config.yaml
num_hidden_layers: 13
hidden_size: 640
n_experts: 64
experts_per_token: 4
d_expert: 128
d_shared_expert: 0
hidden_act: "squared_relu"
moe_layers: [2, 3, 4, 5, 6, 7, 8, 9, 10, 11, 12]
router_score: "softmax"
normalize_top_k: false
routed_scale: 4.0
balance_loss: 0.000412
balance_bias: true
router_logit_norm: 1.5
init_std_router: 0.021
lr_router: 0.000367
vocab_size: 32000
norm: "rmsnorm"
norm_eps: 1e-05
tie_word_embeddings: false
optimizer: "muon_variant"
learning_rate: 0.00881
beta1: 0.95
batch_tokens: [65536, 131072, 196608]
max_seq_len: 512
train_tokens: 1226000000
max_steps: 10237
dataset: "wikipedia_en"
Below are experts of layer 9 (counted from 0) of a mixture-of-experts language model. Rows are named router (the router's row for the expert), down (a neuron's output weights, with its number) and show model dimensions 480-511. Each number is 50 + 10 x the weight over its row's rms, rounded and kept within 0 to 99.
Before each expert's rows: a language model's description of what the expert responds to. This comes from a sample of Wikipedia text that the model never trained on.

# expert 28
Numbers, dashes and labels in stats and discography tables, plus credit words: Nominated, Goals, Pts, Screenplay by, Canada (Music Canada).
router:50 58 51 39 51 47 62 35 48 42 36 41 62 48 57 43 58 44 39 63 43 44 55 34 41 56 48 53 43 71 46 55
down0:51 58 44 69 39 49 44 44 51 46 41 51 39 41 51 46 65 57 41 49 48 52 67 63 53 59 51 52 42 50 57 41
down1:62 58 53 31 61 64 44 59 44 29 42 51 59 49 53 47 68 42 52 38 54 56 74 45 60 55 45 42 59 66 47 49
down2:44 55 59 48 63 51 64 47 53 46 43 47 64 46 49 52 47 63 43 57 50 50 61 57 40 55 55 46 33 44 43 53
down3:48 31 54 55 34 52 39 44 49 40 39 66 55 55 60 47 46 54 40 37 50 50 50 34 61 51 45 44 51 54 47 61
down4:53 56 47 53 47 41 49 39 26 50 38 67 69 58 57 64 48 63 43 65 66 45 34 45 55 47 48 39 44 62 51 31
down5:50 56 56 59 66 41 65 56 64 40 54 34 69 51 44 50 52 23 63 39 41 44 47 44 64 58 30 43 54 53 60 68
down6:52 49 60 27 47 46 51 41 41 61 58 30 46 53 46 42 62 53 46 37 35 47 47 47 47 61 45 55 56 29 42 39
down7:30 38 58 59 37 54 43 48 61 55 33 63 47 55 41 55 40 63 45 50 54 56 50 47 44 41 58 43 57 58 38 40
down8:42 35 39 62 30 56 67 56 54 55 52 63 60 50 61 31 39 50 38 72 42 59 60 52 57 45 60 56 44 55 49 51
down9:50 42 54 83 46 37 51 57 56 55 36 26 52 47 28 37 52 39 66 41 37 37 54 58 60 56 46 56 48 37 46 56
down10:62 57 45 42 56 46 39 54 54 45 39 47 51 46 57 45 65 52 56 68 57 55 32 38 34 35 72 47 62 40 57 38
down11:41 31 55 52 58 69 60 38 63 64 40 36 51 50 59 65 67 46 48 33 46 47 52 39 54 48 56 52 64 48 46 62
down12:46 60 46 48 48 46 69 51 38 58 63 45 57 58 45 49 51 62 47 59 50 35 39 50 50 45 63 45 34 53 44 51
down13:45 58 62 57 58 53 39 36 63 37 47 50 58 55 53 52 56 51 65 49 44 48 43 54 57 48 59 42 44 54 35 57
down14:49 47 61 50 47 50 54 66 53 55 54 58 33 46 60 57 66 52 64 46 44 66 64 51 59 50 44 47 46 42 62 51
down15:47 43 49 65 45 62 61 39 63 81 43 60 51 60 47 61 50 49 49 34 56 60 52 35 38 42 59 53 52 30 45 31
down16:46 47 52 54 44 54 45 48 53 53 55 54 49 56 71 50 47 50 46 50 33 49 36 61 36 62 38 33 46 39 56 58
down17:49 49 64 51 49 50 58 64 59 50 64 38 47 39 35 44 64 43 48 57 49 51 46 50 48 56 53 47 54 54 63 52
down18:33 57 33 41 61 43 42 59 55 59 47 40 50 55 36 46 53 50 43 51 42 33 38 48 44 56 43 49 48 47 69 55
down19:43 44 42 52 60 52 58 48 37 66 63 50 38 43 46 63 39 57 65 45 54 58 52 30 74 58 69 71 40 55 42 47
down20:49 37 56 40 57 44 57 46 51 55 47 74 59 26 27 53 38 33 44 43 36 50 46 39 48 47 40 42 59 42 37 63
down21:57 58 62 49 57 53 64 39 38 47 55 60 26 52 40 50 60 69 53 50 47 45 59 58 49 43 56 62 29 70 49 47
down22:50 45 56 60 37 38 59 73 41 60 48 57 44 41 59 46 40 47 54 48 38 59 57 41 59 35 56 59 61 36 48 54
down23:55 37 40 53 52 45 42 54 58 66 39 64 56 53 73 62 54 55 56 33 65 38 59 55 36 47 65 31 53 41 69 44
down24:38 60 42 50 56 50 59 41 51 36 51 66 74 43 52 60 42 49 47 50 41 63 46 42 48 43 51 45 54 49 52 32
down25:45 50 57 27 66 42 61 59 45 45 47 41 41 55 57 45 57 62 51 50 48 59 44 60 58 59 33 53 62 71 54 46
down26:40 36 53 58 53 44 52 54 48 44 41 37 54 62 50 57 44 44 45 50 58 44 35 34 44 53 43 50 67 58 66 67
down27:53 54 60 31 40 66 53 54 53 40 51 36 50 52 28 70 41 49 51 41 39 56 44 42 52 48 60 38 41 52 51 42
down28:64 66 50 36 47 40 52 57 44 56 30 63 45 52 41 50 60 54 61 72 57 47 33 68 53 26 57 54 45 56 58 55
down29:34 59 61 51 58 55 35 57 44 52 38 53 50 36 42 49 30 54 34 61 42 38 61 50 48 63 55 43 36 37 61 47
down30:53 68 49 58 58 50 37 44 31 59 50 59 54 56 56 47 37 53 56 49 56 64 43 53 57 51 76 62 45 45 53 68
down31:60 47 40 47 56 48 67 58 49 54 27 37 37 37 29 34 54 38 49 54 49 31 43 70 73 36 66 61 73 54 44 53
down32:53 44 49 47 34 40 52 41 59 62 67 46 56 59 58 63 57 49 42 38 48 67 54 48 61 48 52 50 64 24 48 73
down33:44 58 61 45 50 57 42 42 49 31 56 67 53 45 47 38 48 46 52 48 50 31 26 55 41 52 41 53 54 60 33 64
down34:55 54 36 57 37 41 57 40 52 41 51 61 74 40 70 53 37 43 39 51 66 51 71 64 54 46 53 45 40 33 36 53
down35:40 37 64 48 34 48 53 52 51 51 49 53 55 45 49 26 51 58 51 37 46 54 61 44 62 55 53 65 58 64 63 44
down36:47 62 62 63 49 42 48 43 62 45 45 61 52 44 31 37 56 33 56 60 37 56 51 60 64 50 66 40 55 61 49 40
down37:51 57 42 68 60 39 41 53 42 40 60 40 43 60 52 46 57 40 62 66 57 57 45 41 43 57 65 47 45 57 30 70
down38:28 47 29 43 52 41 37 50 67 43 56 52 53 44 48 50 41 59 49 39 50 41 31 50 49 54 43 51 56 42 62 35
down39:58 58 42 58 61 61 44 49 55 64 58 39 50 61 41 57 32 52 47 74 59 69 29 56 58 63 40 48 43 62 63 51
down40:48 54 46 41 42 56 36 45 49 75 43 35 52 49 55 45 61 53 60 44 44 46 38 69 65 39 71 40 48 51 47 41
down41:57 39 43 42 52 54 50 37 59 43 47 32 52 67 33 48 45 58 64 55 48 47 54 41 54 55 55 34 64 41 49 49
down42:40 48 44 43 45 58 69 60 77 61 50 60 47 51 40 43 43 53 50 18 44 52 25 40 55 49 57 52 51 38 36 58
down43:59 43 41 61 60 50 71 47 44 57 62 43 46 57 48 49 48 54 61 36 45 64 69 53 44 34 52 37 51 61 36 31
down44:42 50 45 41 63 58 46 62 39 19 20 71 53 32 35 58 54 59 70 56 51 58 46 58 47 43 30 40 42 51 39 41
down45:67 67 41 50 28 58 49 45 27 42 46 54 44 28 60 50 53 44 45 51 52 47 45 22 65 53 73 58 48 46 47 43
down46:55 57 49 68 71 53 40 34 43 26 43 47 61 57 51 44 52 47 63 53 56 56 79 28 37 45 51 52 40 53 66 57
down47:40 55 53 64 42 40 44 54 61 36 58 63 47 46 51 62 56 39 43 49 50 44 42 42 64 43 64 64 51 47 49 51
down48:45 57 57 59 56 51 48 51 64 62 39 45 56 46 50 52 62 52 44 43 47 37 55 39 41 51 62 49 38 64 49 55
down49:35 56 59 70 51 49 52 58 44 55 59 59 53 44 38 44 60 53 61 78 47 57 33 42 45 57 41 56 49 54 44 60
down50:41 58 43 33 58 57 44 20 27 39 50 57 39 54 50 56 28 54 33 59 31 64 49 32 41 54 59 61 57 49 48 70
down51:56 48 50 35 61 45 45 52 19 37 65 36 61 28 54 43 53 46 62 52 43 41 45 64 43 52 42 60 63 49 62 51
down52:65 41 67 57 36 61 56 46 65 47 60 65 39 55 63 39 55 50 54 29 62 62 54 47 33 46 31 53 66 38 42 50
down53:54 45 71 33 51 76 58 51 64 55 49 50 46 57 41 63 47 31 42 47 49 56 52 60 58 46 41 54 49 56 49 57
down54:54 50 60 57 54 54 49 55 53 48 62 53 42 37 43 68 33 43 41 44 49 37 49 45 55 51 53 60 50 54 49 69
down55:64 59 48 28 56 53 24 50 56 41 44 57 43 56 51 32 43 39 67 46 47 28 33 56 56 59 46 58 39 51 43 65
down56:58 44 55 66 43 56 34 59 59 50 48 66 34 66 40 52 72 50 45 43 42 54 51 47 41 47 51 48 47 67 40 50
down57:60 51 53 60 36 68 55 50 39 40 46 51 55 72 44 55 52 43 39 65 43 47 60 53 41 53 31 45 50 64 50 45
down58:67 73 30 70 45 52 44 50 35 35 59 39 66 48 53 46 41 54 31 38 67 60 45 63 48 43 54 37 57 60 49 38
down59:64 66 40 41 47 49 56 59 31 46 44 57 47 47 57 58 53 50 39 57 59 42 46 61 62 42 52 48 51 60 53 53
down60:79 43 62 38 64 51 40 55 49 44 43 59 49 39 61 55 41 67 51 40 37 60 37 58 52 45 34 47 55 56 43 46
down61:41 43 52 31 59 66 40 48 48 61 46 46 46 62 49 63 46 48 57 47 37 42 40 49 59 40 31 51 66 36 40 35
down62:54 58 34 38 58 53 61 44 58 57 58 37 47 45 45 67 28 58 44 49 29 59 53 54 54 56 38 45 48 62 56 40
down63:77 50 48 44 47 57 37 60 51 33 61 45 39 72 38 54 55 65 63 49 65 42 44 48 41 47 53 64 49 58 39 44
down64:43 52 43 52 54 41 57 54 87 42 55 51 35 44 53 57 54 52 54 52 46 36 48 42 57 52 48 62 66 64 32 59
down65:49 45 59 50 50 35 43 49 63 52 44 29 57 71 57 46 45 42 56 56 64 38 49 40 67 51 59 68 40 52 43 31

# expert 12
Career verbs and the prepositions after them in athlete biographies, such as signed with, played, joined, graduated, won, defeating.
router:61 57 73 42 43 49 46 43 54 51 40 41 55 33 60 54 37 63 66 26 31 40 44 42 44 26 63 63 42 51 55 61
down0:44 45 54 50 46 35 44 45 55 49 58 39 43 57 58 26 56 64 45 31 35 37 44 45 45 61 59 38 42 54 45 53
down1:53 44 52 51 58 62 36 50 46 68 50 42 44 41 40 65 44 52 48 22 33 50 47 47 70 60 29 44 47 48 52 46
down2:50 34 53 52 56 48 52 51 72 74 62 43 60 46 52 33 58 59 72 38 56 59 56 56 43 57 61 62 62 50 53 40
down3:60 60 51 37 55 42 59 50 60 58 50 46 58 49 44 47 53 43 44 60 52 43 45 50 42 34 49 55 52 47 39 72
down4:43 43 36 57 54 47 51 47 42 40 63 25 55 37 52 56 48 39 49 51 57 55 50 63 33 53 52 57 22 67 53 50
down5:43 44 42 42 46 45 62 52 56 51 45 54 48 61 38 59 52 38 55 49 28 48 72 60 55 33 47 63 55 60 37 56
down6:39 42 60 43 72 50 54 59 38 46 53 72 50 50 49 59 55 50 53 44 50 55 46 41 58 46 45 42 53 48 23 54
down7:40 53 53 48 44 41 46 48 45 35 73 56 37 59 65 51 50 64 64 35 47 46 59 50 44 44 51 30 35 50 80 57
down8:71 57 74 42 58 51 69 61 43 47 60 52 26 52 39 47 61 41 44 56 49 42 53 47 69 55 74 43 69 67 66 26
down9:48 47 44 40 69 45 37 58 33 40 47 42 60 59 66 54 64 39 48 38 44 66 49 56 52 60 72 45 41 66 44 39
down10:54 55 52 60 42 54 38 59 40 42 54 36 77 30 53 48 54 41 58 43 63 72 50 36 52 55 42 48 44 60 46 50
down11:65 31 60 59 29 42 45 44 61 62 47 44 65 55 62 48 59 57 53 63 39 48 52 57 51 65 52 64 57 60 61 45
down12:46 47 71 57 41 35 47 47 52 57 54 57 35 46 56 52 39 51 56 40 46 43 35 53 45 49 58 50 29 29 48 43
down13:34 55 49 57 47 35 46 31 62 46 48 66 36 57 48 57 44 58 52 45 48 40 48 51 45 39 72 50 52 60 50 60
down14:47 51 53 45 45 48 46 63 51 63 45 39 66 57 44 49 44 48 59 56 64 46 49 67 46 54 43 60 60 62 40 38
down15:55 40 48 61 61 39 72 60 76 52 56 46 45 55 48 62 51 53 34 35 47 61 59 33 66 55 62 60 48 39 57 34
down16:43 45 53 46 42 37 54 40 41 52 61 67 52 48 42 43 63 55 36 60 56 59 48 42 53 53 44 26 60 47 57 52
down17:28 63 61 48 52 57 48 46 59 56 35 45 46 37 68 52 58 54 52 48 39 51 39 55 60 54 41 65 44 55 52 42
down18:52 42 52 37 47 50 37 63 48 44 65 35 53 44 50 31 54 29 55 44 60 43 54 51 71 54 43 65 57 41 53 48
down19:46 58 51 43 63 52 57 75 51 54 50 47 61 48 46 56 43 61 65 56 45 57 41 60 50 46 43 52 49 52 46 59
down20:68 46 42 60 40 36 49 62 44 47 45 55 52 56 43 56 56 59 52 54 39 51 59 45 46 57 47 44 54 44 57 45
down21:52 51 33 50 62 58 72 55 39 63 41 51 55 57 55 55 43 44 52 46 56 45 45 47 46 51 55 53 49 73 43 55
down22:51 53 37 54 26 47 43 55 52 51 44 50 31 33 41 58 50 49 46 62 49 33 57 57 60 35 61 44 45 36 63 47
down23:47 63 27 70 72 42 63 50 78 19 55 43 39 53 56 54 56 38 75 44 55 50 37 53 30 52 51 54 50 42 62 38
down24:62 55 56 53 52 59 54 58 43 41 63 31 65 62 72 45 38 58 59 54 58 58 46 38 59 41 32 44 56 47 48 37
down25:48 36 50 43 63 47 54 63 46 47 63 43 41 45 64 48 51 45 40 43 49 48 51 63 42 51 61 48 43 45 45 43
down26:59 38 47 51 54 49 57 32 50 54 37 52 31 63 40 56 58 39 71 43 32 42 69 45 44 41 32 26 43 40 44 57
down27:51 41 42 52 50 65 59 44 44 44 40 54 57 58 56 39 67 38 55 46 21 47 62 49 50 74 53 45 27 42 30 50
down28:70 52 48 47 50 57 52 41 52 45 47 39 33 49 58 43 41 36 42 42 54 51 64 70 40 52 63 61 48 52 59 38
down29:30 35 41 37 41 53 64 41 65 48 55 60 28 40 60 48 56 42 46 52 51 37 51 55 50 50 55 68 53 56 59 61
down30:63 43 46 60 54 50 42 54 56 30 49 69 43 62 56 43 66 60 46 45 51 46 39 40 66 47 68 59 57 46 57 49
down31:64 47 36 47 34 48 54 43 47 47 31 72 34 27 63 60 57 57 64 42 45 55 45 21 43 50 57 54 51 46 56 47
down32:64 57 46 50 53 49 47 54 33 61 46 63 59 37 49 62 54 47 66 51 65 50 23 56 43 47 45 47 60 47 43 46
down33:54 55 37 52 52 58 33 54 33 59 58 54 51 45 42 55 48 38 54 67 54 49 60 56 58 51 33 25 39 47 43 33
down34:65 60 45 57 35 57 34 36 55 49 52 49 51 33 55 51 71 63 50 40 48 56 40 58 65 61 57 56 37 59 48 70
down35:56 35 38 58 49 29 60 53 47 59 46 50 45 51 62 42 65 44 50 33 44 37 54 34 36 54 53 55 46 34 60 37
down36:48 48 60 53 49 51 60 41 58 54 59 52 54 60 38 44 44 45 60 39 46 58 50 55 43 58 61 52 41 36 47 58
down37:55 49 38 44 66 45 41 56 52 50 29 49 61 46 66 41 33 47 37 46 60 50 59 72 62 51 40 56 58 34 66 56
down38:51 37 39 48 71 45 60 41 34 56 60 56 41 49 41 55 59 64 41 42 47 45 64 45 51 27 41 42 55 55 39 47
down39:62 33 61 52 51 71 34 42 49 53 52 53 42 43 53 56 50 43 53 43 43 46 58 49 44 59 48 57 67 46 54 51
down40:55 59 63 43 48 32 48 44 56 31 48 38 67 42 36 28 48 41 45 43 54 53 58 39 40 43 50 39 69 63 59 77
down41:52 38 39 51 50 46 42 45 45 58 34 49 57 59 67 49 29 52 44 45 43 48 53 33 51 57 65 35 45 68 54 40
down42:50 55 54 45 61 45 58 55 40 57 59 45 50 57 41 46 54 40 47 55 51 61 48 46 42 57 53 46 68 71 62 51
down43:41 55 61 66 42 42 42 52 71 42 71 36 41 38 53 40 58 57 44 61 52 57 46 51 45 54 47 64 48 30 64 69
down44:48 54 61 27 61 61 69 48 62 47 55 48 53 51 69 49 55 41 65 44 65 42 40 58 47 49 39 49 45 25 32 43
down45:62 58 63 50 54 26 61 35 60 42 38 52 48 51 54 60 47 31 56 57 56 55 50 58 58 47 47 35 40 40 45 51
down46:43 51 39 55 69 47 58 70 54 58 54 48 58 40 51 46 29 48 51 59 55 65 47 59 56 62 25 55 59 52 40 55
down47:50 40 78 57 71 49 37 50 47 54 44 69 55 46 43 54 46 58 34 39 44 56 38 46 36 51 48 47 52 52 67 62
down48:36 68 52 55 46 44 56 48 33 62 43 64 45 45 54 53 53 67 67 53 47 47 67 41 66 54 68 60 41 38 34 65
down49:44 50 40 46 41 63 42 58 48 41 47 52 56 74 64 40 68 64 63 52 71 53 36 46 60 52 40 51 42 61 45 35
down50:60 57 44 66 61 56 50 47 46 36 53 36 51 37 53 51 61 48 47 65 46 40 56 53 55 54 70 68 49 60 43 39
down51:33 54 68 51 62 53 44 69 46 35 55 48 52 53 42 55 66 51 40 58 56 60 53 50 59 39 41 49 65 53 46 55
down52:56 54 58 55 49 74 50 46 62 59 59 62 40 61 60 62 55 56 40 31 57 38 61 57 49 50 40 52 36 45 63 50
down53:40 53 43 49 43 67 52 45 32 39 53 55 39 55 59 53 44 56 62 53 55 47 32 45 55 59 36 60 30 55 55 42
down54:55 48 67 65 49 49 51 55 64 35 44 49 62 53 66 56 40 53 58 52 60 44 35 47 71 48 54 37 48 62 52 48
down55:51 56 43 36 56 27 56 56 27 57 51 45 50 68 51 54 34 57 47 48 47 50 56 36 54 47 57 58 69 52 53 60
down56:65 68 60 53 67 55 54 47 54 40 36 55 57 40 46 38 42 49 36 45 74 48 44 50 76 41 52 41 49 49 63 51
down57:57 51 53 42 55 53 73 38 59 60 43 51 44 29 45 56 32 52 46 48 46 39 45 47 70 34 45 59 56 70 56 40
down58:73 60 51 54 34 53 48 29 52 45 53 54 59 61 39 26 49 44 46 50 68 42 46 46 39 54 61 44 62 45 55 59
down59:37 60 57 64 42 34 47 68 46 43 50 60 46 52 42 46 37 55 58 54 61 61 43 53 59 49 63 45 52 67 34 61
down60:67 58 60 50 52 41 72 79 48 39 66 48 38 35 59 50 51 48 50 49 42 51 64 67 42 53 36 46 54 55 56 49
down61:61 53 48 51 44 48 56 49 43 56 39 61 65 40 76 55 40 65 66 46 41 41 44 55 56 52 50 51 50 36 55 45
down62:53 45 77 54 56 47 63 45 64 48 51 55 49 70 73 70 41 52 51 47 46 62 61 42 45 41 52 39 47 58 39 45
down63:29 62 35 62 48 57 48 57 73 65 29 63 57 60 45 49 45 42 54 70 65 23 41 62 57 64 60 41 66 63 67 43
down64:35 50 31 60 47 48 50 56 36 25 73 49 41 45 56 45 52 32 57 54 58 41 45 39 43 56 56 61 42 43 53 54
down65:58 56 48 69 49 42 51 63 46 58 59 43 68 57 31 54 55 39 63 42 62 53 57 61 60 56 56 44 53 36 66 55

# expert 47
Match scores and counts in sports table cells, e.g. 2–1, 0–0, 3–4, plus columns like Votes, Apps, Yes.
router:51 50 59 49 44 45 41 49 44 38 22 59 67 24 39 54 36 53 39 42 41 33 63 44 41 53 54 45 54 49 61 44
down0:65 66 43 55 60 40 63 35 35 58 61 55 59 47 67 45 67 50 48 47 60 63 47 40 41 56 31 42 54 29 70 33
down1:57 37 49 37 55 34 41 49 42 53 42 65 45 53 48 49 55 61 41 49 50 51 61 50 69 37 61 31 66 64 34 61
down2:36 45 36 54 43 42 45 46 66 56 46 51 60 63 52 59 49 60 66 37 47 46 38 31 58 50 50 71 40 44 61 35
down3:47 46 55 51 40 45 50 49 51 60 49 51 53 46 58 66 49 71 47 44 30 41 62 64 60 68 49 49 51 32 44 52
down4:37 63 48 47 52 58 58 66 51 50 60 50 44 44 53 64 54 43 34 63 69 58 51 39 35 55 44 55 33 60 69 38
down5:46 44 40 58 57 68 53 32 44 35 36 54 42 53 46 45 51 45 52 44 53 53 49 46 39 32 50 54 54 38 47 49
down6:63 58 46 57 56 42 65 45 41 46 60 43 37 48 44 48 35 50 37 53 35 53 46 42 35 44 37 50 55 44 45 58
down7:67 49 40 37 40 52 53 67 52 53 36 48 42 53 55 54 36 63 30 47 49 57 39 52 59 64 38 49 60 36 40 46
down8:42 46 41 59 41 48 50 65 37 55 34 49 44 47 57 63 52 55 62 53 46 43 50 61 70 47 45 41 46 36 44 44
down9:64 49 42 44 41 50 36 40 44 52 22 51 40 45 40 53 43 54 40 45 26 57 53 56 52 57 64 50 65 44 55 63
down10:54 72 41 60 41 54 51 43 44 35 65 54 43 54 54 62 49 43 48 53 47 63 62 64 47 54 59 68 59 46 55 43
down11:38 52 57 65 46 40 42 41 43 44 60 59 70 30 36 44 28 62 46 47 36 37 61 41 52 49 62 40 47 46 49 52
down12:55 58 46 33 57 33 51 55 53 41 54 48 74 51 50 44 35 51 65 53 50 40 40 75 43 49 47 62 26 62 43 43
down13:53 40 28 56 40 53 63 36 51 42 60 39 52 45 44 38 28 53 49 46 50 59 46 47 39 60 46 38 34 49 35 35
down14:54 61 64 57 45 54 58 31 57 62 45 63 79 50 64 29 47 62 43 50 47 59 50 59 60 54 47 74 50 60 28 53
down15:49 38 49 56 49 48 51 64 57 60 44 38 58 51 35 50 62 52 46 66 46 35 58 24 71 57 63 58 68 45 50 44
down16:42 44 53 49 58 56 43 49 33 51 52 42 39 37 68 64 46 55 59 46 52 72 43 57 36 66 50 64 42 48 60 37
down17:46 62 58 58 42 54 40 44 47 56 39 45 54 61 50 39 62 69 54 50 38 56 55 46 44 39 43 76 47 74 44 60
down18:46 56 54 53 54 45 47 47 60 36 41 27 50 45 38 37 50 43 45 49 58 51 49 40 56 67 44 48 38 51 58 36
down19:36 50 65 48 45 54 52 47 57 57 39 43 44 63 68 58 49 50 50 53 60 57 60 35 36 44 54 55 57 60 42 36
down20:51 41 58 57 53 56 59 62 48 50 55 60 59 30 45 56 59 44 53 37 53 48 51 64 50 54 56 57 59 46 49 28
down21:43 63 47 50 55 48 63 42 55 38 58 47 56 47 63 49 45 51 43 54 60 59 32 54 82 37 42 39 38 40 55 34
down22:62 60 49 50 50 34 56 55 54 54 47 54 50 48 53 48 62 46 38 60 75 43 44 59 42 58 36 49 56 52 43 33
down23:30 45 52 54 24 40 52 37 50 58 50 52 39 60 54 35 54 43 48 52 34 64 57 41 63 52 43 56 53 57 53 45
down24:61 23 57 24 38 56 64 64 38 59 54 50 52 47 74 38 40 67 35 59 53 54 33 51 35 75 63 34 51 34 33 49
down25:42 52 42 52 57 31 44 49 63 50 45 47 59 45 67 34 54 31 64 51 53 57 58 41 43 48 54 54 56 37 44 72
down26:49 59 53 47 38 37 56 58 57 55 59 43 53 48 45 53 44 44 55 41 43 39 55 56 31 66 45 52 69 41 55 35
down27:52 41 41 39 57 51 48 54 75 64 41 65 62 55 45 46 36 56 46 41 36 51 67 56 58 44 50 51 49 51 53 73
down28:58 52 40 47 38 40 67 51 49 57 40 49 43 54 28 66 65 54 43 48 48 43 61 60 60 25 41 59 34 52 52 58
down29:72 47 66 40 60 39 70 66 62 42 47 57 49 41 42 68 46 56 53 52 52 55 70 52 34 44 54 65 45 43 46 60
down30:66 30 46 43 53 48 70 43 43 66 64 59 45 47 50 54 50 38 44 46 34 45 34 40 65 48 65 40 52 54 45 46
down31:48 53 47 50 56 53 55 48 71 47 53 66 68 57 64 59 34 51 33 39 42 44 53 67 49 59 41 45 67 35 40 58
down32:60 52 29 56 52 67 47 70 67 32 49 55 58 67 50 56 50 39 38 53 43 39 35 50 44 45 54 26 44 53 40 42
down33:55 49 44 48 35 57 49 41 61 40 56 62 73 63 57 65 54 57 46 34 39 51 53 51 67 60 53 43 52 55 56 37
down34:73 52 30 47 46 46 64 65 55 45 46 53 66 55 45 38 60 57 56 58 46 42 43 52 46 43 61 49 56 45 39 38
down35:59 52 61 45 31 46 45 62 60 56 47 58 65 46 36 41 51 47 52 44 35 50 29 53 50 55 51 40 51 42 57 54
down36:62 43 55 45 72 40 51 55 68 52 42 60 47 46 54 48 59 33 38 47 58 45 48 39 44 56 48 55 57 40 64 46
down37:47 40 72 42 53 60 42 39 56 39 53 68 38 33 50 41 45 28 54 46 57 43 51 73 41 39 44 32 41 64 51 63
down38:49 79 63 59 55 59 49 51 43 42 41 49 44 44 40 40 32 37 43 63 50 51 42 59 59 66 32 39 51 50 43 64
down39:45 44 84 35 41 46 41 50 45 41 62 28 57 44 58 50 49 55 70 74 48 63 66 59 66 56 35 42 39 33 53 50
down40:43 58 59 47 58 57 50 59 49 56 61 47 59 44 41 37 54 39 74 40 77 28 45 51 40 51 58 56 56 41 44 46
down41:42 44 55 52 51 57 53 61 36 56 52 65 34 51 45 56 50 36 65 51 46 52 42 39 53 52 42 53 51 50 52 54
down42:55 50 63 37 60 38 43 44 58 45 54 52 48 32 49 55 51 51 56 39 47 42 62 62 46 55 63 56 57 44 39 48
down43:41 45 40 52 55 50 53 81 61 54 51 47 62 49 50 53 50 61 57 42 49 48 32 50 50 48 59 53 67 48 37 59
down44:24 39 55 59 41 49 41 50 30 56 51 67 52 35 45 52 35 35 37 53 36 47 34 45 60 40 56 48 39 66 68 57
down45:58 34 54 43 64 51 47 56 44 57 42 66 56 40 44 26 47 55 43 33 35 29 50 30 52 45 41 51 36 49 54 70
down46:39 35 45 44 61 55 48 49 48 58 62 60 58 73 48 55 51 36 38 38 59 31 35 40 36 43 61 46 57 58 54 38
down47:48 55 64 54 53 57 49 40 47 42 58 47 43 58 45 37 53 46 47 50 39 55 55 35 48 32 71 56 40 46 44 50
down48:37 50 62 70 40 31 59 53 58 54 47 54 36 51 51 51 55 53 62 46 55 45 30 66 47 49 55 41 52 42 62 51
down49:50 48 41 60 52 36 42 65 71 45 56 49 56 51 67 54 53 37 37 66 42 45 36 65 44 56 33 37 49 55 49 46
down50:59 41 67 49 46 55 44 50 83 41 64 62 63 47 57 49 59 35 51 46 56 43 63 30 50 45 62 53 58 32 64 32
down51:54 49 37 64 55 45 57 30 64 47 56 69 38 63 67 43 38 46 49 54 56 39 45 61 49 43 53 54 49 28 51 65
down52:21 35 72 52 59 57 62 52 66 61 40 34 55 29 43 61 68 57 47 73 28 47 35 53 55 50 44 58 35 46 44 52
down53:47 53 63 52 54 61 44 55 68 59 50 49 53 45 49 43 54 43 40 60 46 81 53 43 48 45 72 49 32 58 44 56
down54:67 34 46 48 53 50 52 40 57 71 48 54 71 36 49 40 59 44 56 34 63 63 79 63 63 53 55 52 53 54 49 35
down55:56 37 49 58 38 45 34 27 55 76 43 56 54 36 49 46 42 54 33 34 64 52 48 45 43 48 35 56 62 64 55 60
down56:37 44 51 63 49 37 54 36 42 41 29 52 42 63 54 64 61 70 62 57 59 48 50 60 47 40 42 61 46 37 54 38
down57:59 66 36 59 49 39 58 53 44 75 50 42 45 59 56 53 59 60 42 38 52 46 47 47 50 44 49 36 58 68 61 51
down58:46 42 59 71 40 45 53 57 72 70 66 58 47 62 56 36 59 45 51 56 38 37 43 38 49 54 68 43 40 60 47 53
down59:48 49 64 54 67 40 56 53 74 64 47 51 52 57 34 41 44 46 42 60 48 52 70 50 43 55 55 51 68 41 55 59
down60:53 47 42 39 37 39 57 51 53 55 38 46 39 55 52 49 47 51 78 36 49 54 54 47 50 42 67 40 48 39 46 39
down61:63 46 42 34 45 51 60 52 33 38 50 44 74 43 49 38 49 40 44 51 50 56 53 70 37 49 70 69 69 52 71 39
down62:43 49 63 47 61 74 55 57 58 54 63 54 55 66 59 47 32 43 45 55 32 55 70 31 68 55 62 53 40 59 77 59
down63:52 51 75 39 58 57 58 54 49 56 38 42 53 44 68 53 56 48 60 49 65 58 47 46 85 60 51 50 47 59 44 50
down64:58 32 54 40 69 34 53 36 56 44 55 73 57 44 59 54 37 53 40 42 43 40 62 48 40 49 56 44 38 57 46 50
down65:66 52 41 72 39 55 53 49 47 35 37 51 57 71 47 75 55 56 44 41 43 60 41 50 45 50 36 36 64 59 63 39